config.yaml
n_experts: 40
experts_per_token: 2
balance_loss: 0.00623
init_std_router: 0.0261
num_key_value_heads: 7
head_dim: 32
norm_eps: 1e-05
rope_theta: 10000.0
parallel_block: false
init_std_up: 0.0251
beta1: 0.9
max_grad_norm: 1.0
decay_fraction: 1.0
max_seq_len: 1024
dataset: "wikipedia_en"
Below are experts of layer 8 (counted from 0) of a mixture-of-experts language model. Rows are named router (the router's row for the expert), gate (a neuron's input weights, with its number), up (a neuron's input weights, with its number) and show model dimensions 0-223. Each number is 500 + 50 x the weight over its row's rms, rounded and kept within 0 to 999. Numbers have three digits each.
After each expert's rows: a language model's description of what the expert responds to. This comes from a sample of Wikipedia text that the model never trained on.

# expert 38
router:482506425450555642539516512468480565507420458582473528559565577509513495498478460549455452476446581430469474575425470500504523540505523485556523524530526445489544517428523420521557554482451594515569534425471513507467446420409522536462456446525628538480551491419509518487537509518468517511513503474448431432482520433427457477430434451586444568476557513496467495458514451484495506470565620529447457574485541565505515536533535502495480427565477413435543554506570486580496422494513434528474524487483521391502422453496495440482529503471528572519555516540567559570483440531527489488517433488543476566523472482426537469466516618578631460434549548496657371444517527433484567464502
gate1:451457561424500508459483464563547321460467500458455482479392498531534501405475486542493612563547603547456528553512444509513491536533482450625441470463458464451395504582495507414477493573538509493494481473475461536513543576453492551427498527539448514492508523471467540557483519476509480543429452513549506469511579572581470497480521381533574569464538519455459446467475410503535540501526463423503460554533434529452520488556485542448397506568455416456570528514587514465417542564485480462570488491453452559379509452457515489541509454532561484378490463577499520597470556529535409472470505468555549528598532486575541477626490520526480454580522526488567535513437509475514494592547
up1:546523499514556442555476528462393511433504471515513508484604451442359590421522563546549468567515457544538484500400538467532517520493518556425518457490536394530517438576527476516523496558430482536439458570500527499476440465568404394502547439486588462486491534513467526562473553506457515424415405484503472507521505596535526576529494576415458476522437403520539573475553486452503501468473492513458522426491496528497504496505439475488473392552497529495512463428484462486435471470479488484524412457463476436528512513587529580507465512535518452502554519457483491513610543449448495512467570515476513349481435460488663469487545468415415573501541414531543509483500498555424480540348
Description: First lowercase piece of technical words in species descriptions and biochemistry, e.g. arcuate, leathery, Elytra, synthetase, micro, prote.

# expert 15
router:582468494546501429451479394454463467545532453520506537523567563549454512540493558466442515481399514541577521386539515564453457539454476466553503622494450610477422555497437531458561346513604411542397503501556511551476513515568556530500495512482540591458523450562531541500488456519476508486424489571524510538485553464534522520494488553491526427487475437517569469533502523516574466426491529459404390510506430511551461426449635509464509521530573460528478447478560573502551451512457565458433583469507429440505473528590500479571468458497550507482572506535471476442461451451545603503534483435509421476460580497591523567510492432536405510542530456442512496582564431550519466536540
gate2:500549462564467464484523443485550495552428513543438467468582503470491530448532504467500584524443583470467446498524532537530432525411470568454404427523434444594495554582455507375518430516512516529466427463509543401560543491483478471536514450488454533468420528496528525584562519549611511436497561484507533498511470481519469537486471457529650458483512484506490534447480476490571500443482483572543570571472394493543478541513497471541381505541443503470565505571588536440436482444439553525604483483484479458419483569558460421467556620546478456566544532551505423434417610502471531555531404506480478582422510529515509556473412564506410478529507474512457512573410432463443513554525
up2:507546504484480531500431494435538430519429439504370487561607534473510581462549470503504544558364416522469408487421476507578430497540555558468409559511499449503504490538471512448449528496383527425518403549543537438507495503432454561516457459471420477498504481466555512533474520544510516496531505635411464496589472465473486517492466471496570556497480516525502540460539525456517391442474470554580581515556459517514457525441489553498429509534526403472572577561510495476415588515486596526560491525501456399417469641460471499462549603539553443571505526548490461503420574471443588536485421544442502537459511540511531543540468577463469478441430508486450513530435488487423468462538
Description: Nouns for creative works and media after the or a, such as film, album, song, book, website, often with their quotes.

# expert 33
router:455505542537500597508521523554510515528409541416493503449464466509515555488559543502549539428540523478416412409526424521541494526438516601434502525507449420477490485480619552489557470453614526497484587473516552458491482475572517460511441586538620461487552473494415500540427482583485513456472420495482440552489501554563505569538517487541519368540412480498395473509573360553491475495552493515510477538451547451511518515493507517503422457579516550403525520451534517501503506424488583479527570475524575448529529496513506561456557554427507441563524494498539529504580461530529599549501608497442533568535508491569501520484554486559550497507465643546413596506556479540452595420478
gate1:476494517558532525427571505512465476465509456572553518380517459458530529543528523466544524604486458538427465515514479448530418560524471532499476557528453415562466464393438585571546398436474484515601474564487470564487472448451548559419504538472551561500523568423502434512536498492448484439452421434451431479551506462544365472457505404577390574524490442432510512521475510369466571569533538512498529528474473493482542492485472535455491466536434497477532419503449495519477576554514415550413438446504449408477492523496399548424594506567568462419466508530523466526516474523460511433475517598443512485542524528453618506463465524513386527408544543503493557459481439479463459466535
up1:608512530423545541506452500552512538515554457477505543552499418520444641359456448551394576463505449404431422508501553495542464603492428515520485529560529530500523469508512493506446417503552493524434529545484468450555406497435464466448450521503522562529424432522495473550476477497491486530443563536524530565456513577569460485574542571508493456347483568526540479547476514543442465504599546517466507580544536487509534429565526481634533459469555465510458544449439481426534531536516512526490524560439453489449398484549589605549449644487526491479570474556471474510519622440446530543495476427425509533454524539495513459472580516509513558472477537555475508502444492507407500493445
Description: Middle or early fragments of longer common words following a prefix, such as healthcare, broadcaster, appetite, prospects, favorable.

# expert 25
router:477385516564523555463513496481558496593484565492525547514514590414578530530549469483523398499429366472526495595532448449436569524462480464500482512561480594439403501487592493619467549528556494577477413522503515535493511383510454504480464456484569535468575530503494456492487505592465494576531517624409461428486507397490507395504434505446525529523550509515494553537464513580570416411479515475548458575500461480519470486489599531517421457528548536610506494504485573428459467511497502466506530431543562448493464454510528523589504423512496413526565530506541461487431569482504544547559483489511486475500506519528491516466529457393476465591499455536439435495602427424546570507558
gate1:469547550473508431523574518517510490498467534428424492577558456534478519452578516487569415421559536414574511491470534505478475499532499468502518448446452607460497534444513383428435496488568511519478432522558527523448505489504470467547519495493636555545451459625371543543388520476508407442514533455419508542547488547495504502546472465446604577434522540455526507499446530483528543468482503474509500536464411496439502448370527467415520466525488488537594447446495441453531473455410597442574578494425472516473487468574545493495518502505502449559521550498458455494437542500380497540483466572509551523558511521399504476497497438474420503528625531447479583497617541512438576448525
up1:434593486499472497559545517455502438501419482459458524416476487551577509435497442419496544470511533450551454509571539567547483428479576532528465510553503457477525512437518457470499446406546455512506526546534516534497459385515516558506428512568641481481421480536463481527476487427488521489419512542423454502570511418582525541438500454481562574463463572517468493445561507532506505458575533424591448423513468465464523431492491478378580563551437458552560493470493472429432527451466520417489506529553485475388489533501464418520477478528520494531500586489530489427442476486467525464567604560419482528504534575397595506479583535410541455478604457463584542482604501495420461520607
Description: Ordinary nouns and their final suffix pieces, usually after the or a, such as boundary, city, state, church, river.

# expert 9
router:525482471519488570432510556427504546468452513452535461541476549446456462444492472429531459575564443449587514548511523486453584408528432546506524407498476418471514450547433414518464615547450469526450375458500532552462445526475496449552456409520494529516593471562557526482488521503432531541466609478554468493512483427480505528477415539591467497567537533438521478535571509408482448562471605499468416536518517447492543572528506496582497497434530450539428545451559523484509508484496550578500416470483487358531457498456546530610524512564463578427577516434542513498470484423498492451495436442480396543572468381539523469437498479455540471401460473532590506492539503412541556534464
gate1:507525545407498425543492428549510512371473587405425533492516511494594407523562534636519494521447449545490590526515485463526487519444478530364457504526493458489520562514489545532415496483462514497485443587560545553568512510452452469474503541461492447540446428417461477547495492481339508496513452473485488462465472527511510503433478588461536539491493534427594504400525579505379569493506504388550535603469429413490502448486546518471477410443493515496401545481585566520504457488576516532596471520501457546527511493556545457499573450471442501594435518473561530519561549538507518450503516488490476566474608507398553516510484496512540496560500556556486444495566560485525607452494
up1:465450474460527489569581431532478534461451510510533500553564498540483444483458573603486524430447429443457492552432534435512433475504484504485381440565545513502565492568479461497501540525448551561505400517545445462503513497516487445415507508493519454446518443426523545535552464590432465545537451423526489318435492507653528524490455514558462534552571555491603502453551526497490496491535513522434499524486504440470555543586496482454515468408532528541497582470487561511474442533514508414613513439520445557515467510469506516557503449401571484476511443454462481477500533516517530537531525672581436499587501483440483453522533546471534581551531605554582494448406476459461507398516
Description: Unit words and digits in measurements, areas and coordinates in infobox data, such as km², sq mi, ft, 57.0928°W, 98 minutes.

# expert 20
router:451504507592580516526563497555538485577461582481466466541429425535471517543524464525559498395401590554454524465498518562552617543438511459579466518499521501518549557511460519443474546476524447502480446492558472513512484423458472511459501526427485455481432530452491512485632513372480434502536455522515453488467537571505504534555471544552567422471464521489606529574545458561463490476496484492423546454501368511400454501443448365502512505529482495395565508509501547488479583525623470539487530454558553563500538495550482528592546450608522404512514500569449488470543578565474445483517519507516524518487549451574499500478472606511443527507572521496520452567601567583454485476610
gate1:488464605524374560498454570498517456539434463499456483487539467497571447565469540559543503490565523407470502517503478504479539507506413489556525546526520439456585536456425431529519504538552526493376446523469523440556517466511530546456524412507451517444523529503532401535455470498559486469455520474493482551457593547452443386549547517368460516463414478460559489536461486591604549479493357546537483454457469572452502462457604517510484471570491545516401400534458501559379442527519535528487430404426555483517402482570560463459450569505511448503524494535530573503447543491571531547489447622505483524532469488549460541436522421585525498538476482414454452510514558485566522529493
up1:477455517475430537521524483515501541506467537468452410503479424517546550551579523489457510555517526528527492412519493486410458499464523668454574497523498424412536495518556551558446580521531459466539406519510477559598518413505495554540472401575539599528525560447431493548482463466564517471470529521488535518511489488488494585429454423482496445520556461544517425477523614480522462570526344532563455581508455552567441528438456427566470481546526402499476557497496545490472548470443612586506516456457609567436573466564461454453486528459469533476479366536468434548487578418528470477515483576517516522570558465557398497503521506571467464486456503512519446464435545467540454530480
Description: Prepositions and subordinating conjunctions opening phrases or clauses, such as in, of, for example, after, during, because, until.

# expert 12
router:489460549378455530514497473497576438493527495503543565548572506443431503521593610523513572469488585475515495464510422410566532586520488443433471519572555489425470487490555519536486465528427499423552537469493469476422465532436523435470512467569574461555552503462490502517470537571462510479513464514471390477577440516536520421494431475574466547585602598518539539441561546642475501570553537489471529497558534516463476502434597520464553495600624437523503591461543608503445424555499567554466567606459532477511461536473566498445532485494470445511430559581590499561510545587518533452507483493510570488465503504572504475507443511529613521490503491551536516478507502467479600445464
gate3:608530477488408525470572496565498558558529587550573525532487552483490459408490520525581490475455497557606580547573522496494457472388566614470495481503451441493493523589489470493442477418460484577529429529504536454592506530507430418477473525523477580495530474591508503505617545599524432518480415578481505482524541614512465470486522541408374477528490526551498482516511523482588548491433594528473541467453547454496502501566479464461469469514483471506480504487542544478515504489466488473457484454465515605465502541574554478469573581477574521499512488545511574517489569485435519603527537475625592455508465622524458538493554521520419518496499567450469566401600503435468538430559
up3:533529459534441547438522490479419438538526481600513482512404528538502465479481562397565525516522529564519537480656510538464457512442501569482548522557421367465502505491507455491521512426525514408542475392588504392581424543543462480540528560480467554565536438521443427528552628489453506465512427542448386493471503454542513495461504526385414572457552500405431448488475438498510544435479568475551497620485638530501521524541454439466547551547454457555471475442585508453529503473482468563548479500469505535568442491530538476480589517478544425414446533515531467514474542526493529628445533512547517461489467482524552464464481451608451465487511551510498475495436460495464560480505
Description: Inner fragments of ordinary English and Latin-derived words after an opening piece, such as p-ust-ules, alt-og-ether, mag-az-ines, Vib-ri-o.

# expert 16
router:543502556497478449459584472478509481590557429493479504487502509508504464523476508538512558562455511505498517562422463523467429596463482468553505548546522500560416574506441549537608363520501434513497567536449591574530592563565504507512485535508621541496475438495483436514553504410519548482459507479493546547577524362510489582417543608449485476470557460513444574476524476493434494533524442605555546518517447596482430399494453562508406475525497545452471468515501556470482422438509451417535503470548387550473588523566454597418503454495500487440443545541502490426470507431531517518458470510398545446447483466453406488510480387408504485501516492539434569572457518510511457471514
gate0:524544468562523375587454547511501449455464499577521536407475505564547511542461478523426454473506473513449491481478496458488537499552546521514403516460470462490499466545411513521490368440444532547450441660472534546480459507617545568449550527431445549487499541474404520517508463615550517534460503452496457417495552500470446568510458508535505443528478490493523471523431495548564446498445491526500500500480486523469464371448470525419547522551391424559472457438444470538528575489402528487565422435397531505469554417490559477570538579502567485482502477497478635406406492589500488448574479525414530520565548494588505536461429489475561475502470425487439466595457503482481537504506
up0:445465487443513554479542518446522499587452522493465588440503523441442559594493490504522583518485449545454527441531522479448541494402571520418573444456498513463474534461497503522446531506582501485600466500578519426489584474453498442485508526612477612466541476517545409557591565480465491428543489571518509549605406523565556402484525492494490497461485485522502567472528462404401523491477498371536488544525495461515474611439498509505483520475526541473506580450582492493455453528512548561430481561574400464514520553538469473463400484451475486573503527500562485516613431533455480502507520442518397431477478396461539517463515445561450544580514530519504420435442341466491504495445
Description: First name or place word in American proper names and titles, such as New York, Washington Post, John, Robert, Chicago, Best.

# expert 28
router:498419576444489533494535511575489493583421438442495551548457518456511537545571508530477560490509548497524467401562548434507429539506551504414486527582445425441429494467603479416593460494597520503496516574537523485438599481625572437425388546500624522527490523526478508471601486535542516473494518518545500505514517441514498364602518400554460572491498506524548481488530550573567496480560551566531454538528513460553464462454438514475544475509534667451473519489482559459419457476609564441476493555493546456492484507507554553501501433536570440513481512472488488544547495514463542468527568518455480511510514417546573462472528556478551562490559429477515570557588513556452576439514
gate0:515571446498520536488565437520383613548486487425501549478526445506487449396492426475421537601485453474457462467476481542573497463518495498424466447476407579474484446526522518504466404502498469542511564458429509432435529555520577509475456483438513465490534396626468470542466479456499475540552531475473561422479535506584643477490573393523470542571492538569373484456495523515500499598461551499608462431441453510510456539565443467523517427484511491407558506471426490514458522577494524550475483524500538446467440434487563496495550485509545526556471520499631618476513555495461499506512456598578528506467559471626487506506459422439501450521512571501437431551480528462452556489502
up0:445592487421533414482496494537436526504455453509488504522567447547534513425543544476462452536525523443448443534501424518513563502579479572490538509575515544435549507518489495484513542481627509555587591550419456493447533538506558573679455475511502470501497588532490420434520514534423519517454588512562509548552470463449544503546512566432393472517503546514492479443611401524553465463542528495572471460472567524453466491514485515494469496426394543481546527511457470432498460436441548528461499506604456503407459432482516544507527478507546510551500537433615519412478606459504580602512529545594463526548541494540486538573510472510534485525582559619491442535440435450524550514576
Description: Stem pieces of Latinate English verbs and nouns before suffixes like -ing, -ed, -ation, such as compet, particip, observ, licens.

# expert 2
router:489517492393503557488420567448518552416516479430526465537509450529508505387517433425477495527598455480456503472467515503446599475526526537515550549477582413529590443564482369557435534517478527604520524429442530494571483466450534441542387458566531582478495426457491548479482521467535544553508552494503437488517441503513453404546432494470510407535468459483480468512521467405497446547439517528456380534502496469526509502559514559528557499523502528350493495419505487535527435561453571440509485445536520362531431450457461498485510557491428577458520555548551428598532508445507550501459468410493391538501433455430423541518512550558568473412527521489544489428537535509463541476464
gate2:597448616575558488419504520548527496474478540520456455438546566491506554505445492485501446461539465486533576455487522486452320494542604515556513481501412483471498502540454443405407437524476557545535500507457461429487551479486575541542492527540461460546513557454459594421549526488556494482453530546542424433507426487568477454485458543452482535525439459467468525515563520450499605476492466486476539480546486517570411571530584588419466491553540422449497576537411471503523448468432468469519390461599505503439535501591472453468440591446465545483467449494551438547508515558526495585472516403516559505486405506524544629522443427582492492516436596462571514508524541505516498450514
up2:534474599498547457483534478509521425482485503478592386487426476502571484548504481554512533468555550574573495564481553589474435461483575509476468403498537365484580502503449565435542526430425507547503507469484427497574556466554711487507420508418525420506487500548315466540428539429412560447520522502527517487509500490567508465453500426495498511545526545505552503514520451504418649424500633491587488495445528529559488546533531478465534463472500461538439437482448490492449451501465379471486512466474555565514504504536464482443456557465482479488518497515547570509472472509453529494405455496525533422533405545510544505521545451512489496518452499467473518426517458506583453454511
Description: First piece of a field label after a line-start dash in infoboxes and lists, plus line breaks, e.g. Fare, Platform, Draught, Parent.

# expert 10
router:466469458541552491517473484553509479505455541555516482504446467553513549506541511487502569416464561569435558581498489561490494511532507460525494516493459587471539581508490550486461559457559505496457369505483503523494518446550447524478588513539452511501506516491485485517595502511503476474472468558487506488436602529569560508530419565479461431487437442544556541513534523543439464488484516490459603483453375412449549446447450389451533521449564474470571483498511566360459579530528436482495535355580551512501565524538491525460514447485567374508550404516482526469504562460505475496607505518566475493557416528617605554542456582467443526590588507558498542505592524639449526470544
gate2:481457446479519471411473463436498559555514494486532534449597552562467450499622522482518454480438532506424449528512543488496538513480400505454535551518458511458540587505479416534529424463379439475508507506490578525505516456566550488570468529460451549629511589492561572531586510514520511516524452485460434517514514504500457488538442467509457565457567449489560452527560493572598431449570541384546543390448532506459510517460569511551535564530586477581454460515481453544516530453407512491558443520487527456575462456537510524595446505539504561574556567515437482527459575502591463573511503553424446578511543565465536511474440470445551464506492397512524480581571464449603627437534
up2:485503490513485504404398520469478449540513453506473512486438421481468448529565556480512408461610437564589471492522476582527411509488473584478514524556380496537448540505460464463467459519473465428518549530552496513478532521553517510585462502412446532538506477527459480438511480568631479532487458461500401595438582478467441460545540573462550457514515501491476449493484436559485566489531499477457453428510539506558482534570538505472524463470471576538452415494499545473501540413513480377439511462470445536567437536403511488658462409508471498450442428467453554422528568518560548523466506498378505548465569512524489536425528410484542402521561429436602508414505515450518429469560
Description: Verb endings and whole verbs in narrative prose, often plot summaries, plus prepositions after verbs, e.g. attracts, took, associated with, from.

# expert 19
router:563543510433538556514537480501414494466507480565558482517575455557519471546442526473486603547516456544576502514502501606452510463573439561546534476428553541448490506453456528508471522569515509471502394511445420590564528389537517452449548433518464483483407509566503528570496550521539488504552451513525558587509600581560490481390470563408497510430523537554437476473499533559509446485541520429457586531499415470515497563559497343564536545421513441494570553490544547426572528427583588573546474530472462502457502511475625501563452529509454463478486427484498513529489492494502532518497466474496559522443426504495619523457481481497414507474470491470440506493601552497398459449628
gate2:450551466441588500525532418539544512604512438471478376402492524495527506515493407482444423526522479515493540507409423462410423589574492493520476565468522447517531519477476566467505546589466538501442529431397462516469523416500480574488518474519471498526602480506472493508411524453497519453504443410550480543443552523519508509463411471538439528441483490494485501489548452506588500458552582505459579448512453487476598525479518495561585630535531506507518522398524577524433505567621532521586411471487467508552483450530430515508488511461522461615577549521539571455444443570556502468497508521504580515425491460516464451490450504524482521617473470479463367436555486406517558590495
up2:497514538613510400547429497515482490477545570517555462514462457523559461463412640550481602540565459580483446415508511488478487378456534464558450485506449513476463532595626554430469374418468465478589572512546514480515562550538451447526519452466456540445481471493457492500538463522460458432480611459557586545481516582491455508519463557504528499500509435494498484474404503587466512459453500514440491473477493462451519531447500431468516501540457485500508542485450554370598549532510448465524515471439497592498502559617519497447535559490409406510462439490457458544393553469504474428472515468573457509494431559518493576469462480500530518397449503520536547517360449543519545464493
Description: Forms of be and have, plus adverbs and participles right after them, such as was, is, been, situated, founded, shortly.

# expert 13
router:464564485468570544460509545429505460523570466475518521513583541493523454471558544496473469622502494477493508538399462567530513496463493468566485536424519508549486477496521500470510511558575558505488514435445496535425445494585546534539500568603483485465642485516509464524587455600520543546579509573501498508570519519505546440540544515459494530451421429530556408552470484415490588572567403500473498529513504527438530443439443514543388447534551631556477507527572443460533487496435467411448529556511511444455542440557428484486408526467527560544597525542427616586500452560525487571436457478504526439539586480554561361493488530568466537467484479519519503495437560573566472463460
gate3:469577602447483517491548512484446570569484587488506450512487394393497562519582510516483518503588398476574566459559486479455554517526460536480468432511566491456479562494506497442472516500431471531533449544573436592427587409486444550525552456599611495414460483481474629526589566575468492475482509452511560525461452477506529440477570535511478580539500504457458541532504464423492533519419514452405558554499467572482494500535386520481437517579434528507450532507524436426531463499559564528572563544534452461494590530488508550460470484517504439514448559555536604410471483468531528517490431536480468530558593505563491415542524495589513502442484465492512573487627503482499503607529
up3:457518540548507569527553573507471569463542544535460546573469515491481563464393552507514564477516511448460441471565435483384398618470525569439552427640560411488485438519524507569515615464473456484447417604562521542510499404410544494513496476567576538464419554551469542499518525479530433483596574485496502542489492523398516493519417505440477523489484435498552471497588533445444551514484565402456446531478475462549548454494508428539472485529507444470476550460521539552484475522512561513585507372487497503554526424488493448551515421534539523491500546507537546514412521545567442488572492530515413466491526554555476451428530495568440470507526514475521561653526432541565555500480
Description: Bare space tokens in empty table cells, formulas and non-English phrases, plus mid-word pieces of rare names like Blomkvist, Priodontognathus.

# expert 27
router:519534549507478376488518507501418553446541590418579412483448412511526488452431388534451390589557393547533561423379478495444490420533442522438476507482472461555539496498504410600463496506482479500417445542502504528459474577492489486467426520484529541496514496525505465493514538516562538554533557430472484470499526578492574526521580514526567575580419513455501490571550457372533472494477497517562532565518524465461516551466520453453532519430548412549423424498487518539520501571427578592541486452467493536499480461480444510615454547550525458560460460464545557508484498435509444477494550452576472478539450463520372447431427438431532449518454512472421483498545472517495609549538
gate1:470585533444599472577541457463457504465603580435545570514408490471536510549465421575434488546563529536515458541449512558563462457376487559495446432440496476500374549426478518538509527450550621466465497462402609555530491476505465498471439455528581639593569536466573554485556531450568545421515504473505514519442548495458526461483528483503512585510484460399492454464423427534449544553373565535544535453538576448504465557506506526488362554562457486488397508476474504479461457510549564532435563537511570462581501493527412533489502510540539541513570435506498504465543440417561502489536502542414458478532464493463535443510458540570508536500484546496452495500515525492500444536506
up1:499453505468450443552446481529552477518556523419555468465455557468543489536523517523500474524465562525476478462575574443477540525547434493476485417487563501497469525552387468547485572464522487517490492530420576462534532552519453512479513469539513582514496544456548510576506479516553485439611485466533387558409560454488516598487541477472434508460374471521499508483381453513489519351437503525558422434479543453430448493487361572509420519541498594408512518575403558473494587494514557551483488489559525535596418549527426518438550491539560494506484487480342552474425566490551483516529552545441586519511440487518493473460416427519506510511476476507533560532493600529589442448524
Description: Colons, years, ages and field labels in biography and taxonomy infoboxes, such as Born:, Died:, aged 91, Kingdom:, 1789;.

# expert 3
router:494534406389523437479488481431544440514486497535525499507520579520585509570441450612441488515513544502451399477531444435525412408505544620469498438548479462476513490483520605494499555520495493456547510497486496502483453487522573418464542424446372446441595532439480544462508433541532535456481561475548498527493481489481440468525429505505452459436514482435506566499495559426622540471479500593566476535474573524451506466506518566516438418516491505386572452479455490608533507564448474491479545543499482460417509454561510474440489535539501547585528460480443498547579512527505505557404602482477518564554526576537476574614544547589510438457548607524517530478458483437517409593484
gate2:497459515476473431520483563493554479442536463483451548480453539640468443483634504492478508554523525492524508490394536522407535458494567539563534404525510445513435463522606461512526479485513541423512481501407451486587510453468422517486594428524540510515502573464572512507548486558519545477551513512496385446412430445456527533397516487563523464430480539638529491507467486534531539452476466561444496523435511523457430490512489473478539540473493404492467485540561520521552408646449481463465547469516531493482619524470578588469503426461496375516510405594497480478555439533496472503528514454416449495490483469545496516546486434447526511469449368539518376418482463530527546475565
up2:520500571502514425482529479365483412465490447565491556551593473408510575462453494521561413599458436483553518522512551523518450565511465531506529572448525550494511472557423579519531552480413485516541486537487497452451493508538498559507346541444487479556465512488487513556516524582470454439543489459607489505567462460559544511505604537528505524487503575542511530539480604617553512506422532476483416514555483602529428476468397425428476510480510496484441420472512521436460460514523538544518441532409538592564431484561382433498563478532527508538387548468525527509459425472538478505496337477538483430519516494505590549581476417467423509470479551461556524523517475522469521498498
Description: Capital letters and first pieces of Spanish and Portuguese club, place and league names in football tables, such as Atlético Mineiro, Brasileiro, Liga, São.

# expert 37
router:462496526511505396417532566583516515499546404563404538432504493517513446553444524505562463507605365475518525547530467495423401493546512514476528522563462508494454427528505556498422456484536552501536484521485541430433546520466503472508471506476543584503542482510547534445444472427461476525497565534488585540471442365462483555526485545426489531494503440564499580521480515438475555468456423448580530577539451417486479492496481528475566562428439570589457545481432489390542466475541484512429525520449435592537518534516511523411490400518499514439496491497526494498569513468435479446519458423521490442504573477531500453530581452417415485654451517419541496558501397405432594542481
gate1:467496438430521462458471491501494577521535574509502410498508460513585441490490631468437491516395508524445437451514489487520509457485512497593504511440514458499522614439514550504479530487481570463559394502540567562530476476531505563478499536505478466559428511587513412450477523463489445534453444506479515461511583535505526556599448489484434477485492473470556527556545584554435585585450544453494491425584551545509456615459492628513438457400461487399527523480442448460398518570548542454547440529440585449574539549398467426411484464563459557452436461597482564506395489571541522539496481540481490522517446521528433548525472562535515464465409434504441553504498593464489487515478
up1:587542496535435507522559485458458469507473511543538529455465421479410464478557454451471552462625450583403563458524449502472487436460590420534450529431439530554526394544490530475507505472486525504500490583506493531483494530477555453510541532465428471565487529466400455511522537577452591507492411503344364624539528514469548493435504479544533501563473536531497448579563601522488544439490478541507491500566502558453447492483441530496511580446458493554445403521458497385609459461485497445483566557524437557496527437524517532568551485535478467524592505483445405448593579478422442446413486550501525517478444522386476509507509413503461571510482501541505490460522446495491476573458
Description: Head nouns of institutional and organizational names, mainly in sports and education, such as University, College, School, Army, Court.

# expert 29
router:448530489560479543474518542486479467575502468510501522555384461512487538465520561509489557518602387433516476535536485549395448475515535507429566393468496434451507474522438498409410600484466448480467342526485501527494522436477530455542430522454538449445543575602516486542437516499448494604556608531494432487431524448397594561499481528562487402505447505513552413501496549510421466561452562469451523533459488561515485496504450445471479552445542574548453537464495498479491592498487544553529494443423482498538552597542511543422445511504448572357508519477456513482484467490466561462516535467515429519481591500504516547514534481595493508455433577526531509449486436387471576568450
gate1:577525535514522507423518507368418520440476493480587614479594471508450569416588553531513588479548510479542429548573532512528456524510487479553581489395531499434489438523464525548487577384512496434517506436540543489434445438538431506452530469529416531481419530440433530504553548491579532553508401552472440494523531451549328533588458519473475472464519462507512469528474504479549498489524528536531508539535480466426474507489530518459548540490568458529500524469426471562540419446475476552505481378499421484450480458498489501538455510555464395427505495475448559496451493486496572499423464610499443459431512463545420546520476508568451532557434599476465531538669462541510480467505
up1:430521610460531530607454508513402484432493568473542516524532553460378506385420463460534438545561530476540508509534470529404538535562448463520530520454517463441480532494449442598503539403516517517540485449531583472515582554510510416527533321496496560475468502556484580556607451544472497530563495458485447512516446459393463556518418461430452469553608440433447443559467544609531506493550493442451463589545464503544457516539503491512535563514477503503410417438526576499485476546501506539501453510488483466495624476539494468535491461490445505561540427529509460515492483439482551574485507490477582536574465480463541493477444470517341502484445521526559501548507438467522501420553
Description: Percent signs, digits, pipes and count nouns in census and statistics tables, such as 15.5%, households, females, people.

# expert 18
router:611557513520491425518454478441503472450491515502524601425494521448552509534496532492479403531587504484463541463534470484492573463533519564524491476542543508490440421505626527460515504443493489495477546401415481492520384543457438500508542422500353490490567510502493604450416556582561551504537599473479566458435449490429476454572458441498434570446526552452510478500586503517483450491576540466501468551543566416537566540459555497459443504467395491495509431507399425618587463554464532478486508471449497450506488404417547461459490537481435557555540410514518616496453441544472502522410509500477515461531483472555468440462504511611492584511462390557548513472484515563525499505504
gate0:558510436536507527469485479508546475527626521468509484455446449551570477476379500429571437490465472508526489485508563527458608451555607485519576513461472428550530502629404461435433468514483579576495629566503482483542460450431463423522456476421593467504521402536546530533491445405375527476525352518479548449515482456506483549408492503414546577557549496549421457502520516459487534502449562519505528494427512426565449507509501466513503506438442452496550509540516484498508521485530452485586532495477496518512532475558412540469534541495445488512526444384470463511467516485574501484532519560487578530480455441452528466502452508540392397480512513552459541543461555362558407510522
up0:524534538573416489584463438527403460441518476465484498481656422437539497535420510436496413522554536488421455488416547494461534424438461519456548594482513411509551456420555509468406510555527416498509498404476525499479510540636474496441498455466551544525581491526537568457521491621542460508520482533586475562459453483455570572547567503441517493489474510403489467436440510557459533516531501550480428520515472438493512471564488529469550409508495559461566467480517560466478439544513535506503465565485540539472566492606609498527452476433509434495539430540521460394502514514525556585536521438559459409388375591540503494561496506503531473440483552558561486446509501559480508512511
Description: Byte pieces of Cyrillic, Arabic, Thai, Chinese and Czech text, plus section-heading markers == and table cells, e.g. Cyrillic letters, Č, 共.

# expert 11
router:400470446458440479512429475495575489500480547467452485515446466466462479472523503528566469542557529553420469461486496530577552530557505526417529543428546488422541420481538557473460545542448605471558475569631496508533496401545502509497440532516543504420580469381478541480473524525522606430438426528493601521500500570440573495503597522522582495531452440551441515394562500590513508552447526484493440611421534462498454474579420540459442434442544562483517476472471478464477449447491446486433511540465595477552521522447497506467461570515444442496484503474434550475607466535571592519515537587552495513426427499514533552490504523429552541494488579423454471435448537554532576493396
gate0:566562572511520543525516599508573516577551462481510497396441464531460574487500559528479479469523460499511414435433474512480520523454569560530506476449434534488400526424542491559487513401501396568558440506447523566505491523519498492534434506457448475527453505389460493541485635468487568464458544538417436529426496550444534483472447397560439544497505513512398475486485430457434494525534525525588471471410475531523434488505529558546441399553476583615491478580472479492423444533577487537503480433457493448441567496475530510459510587558457505479450385558462475478465490488514464569457622578485431516492421472577487426504581468509488584506581448547402426492546470515480482531483
up0:526480482530564472535455444585563447477555482430530509496566525563538511442472555421529385565462431591506509530515534569558552448494462574504549634433572560578472481583438470554525454507506442538583468509518564510537536527547511406524492591533493486517556581451522485500496398516454499418453443462555561479502494468416566503597562493486557555513508569489436469545466483561552514490479491458526648503577368440519481490552476539475455444485523496531600553521483484549449421537465542470554433489433489493515529506520430554559491459491460504399426440447503512561512515528471558552481424504433500463500626472466525559513497542559540512591467514498481497423440459412407458487432
Description: First or middle pieces of lowercase verbs and nouns split into pieces, such as the p in bypass, exp, ad, sh, cons.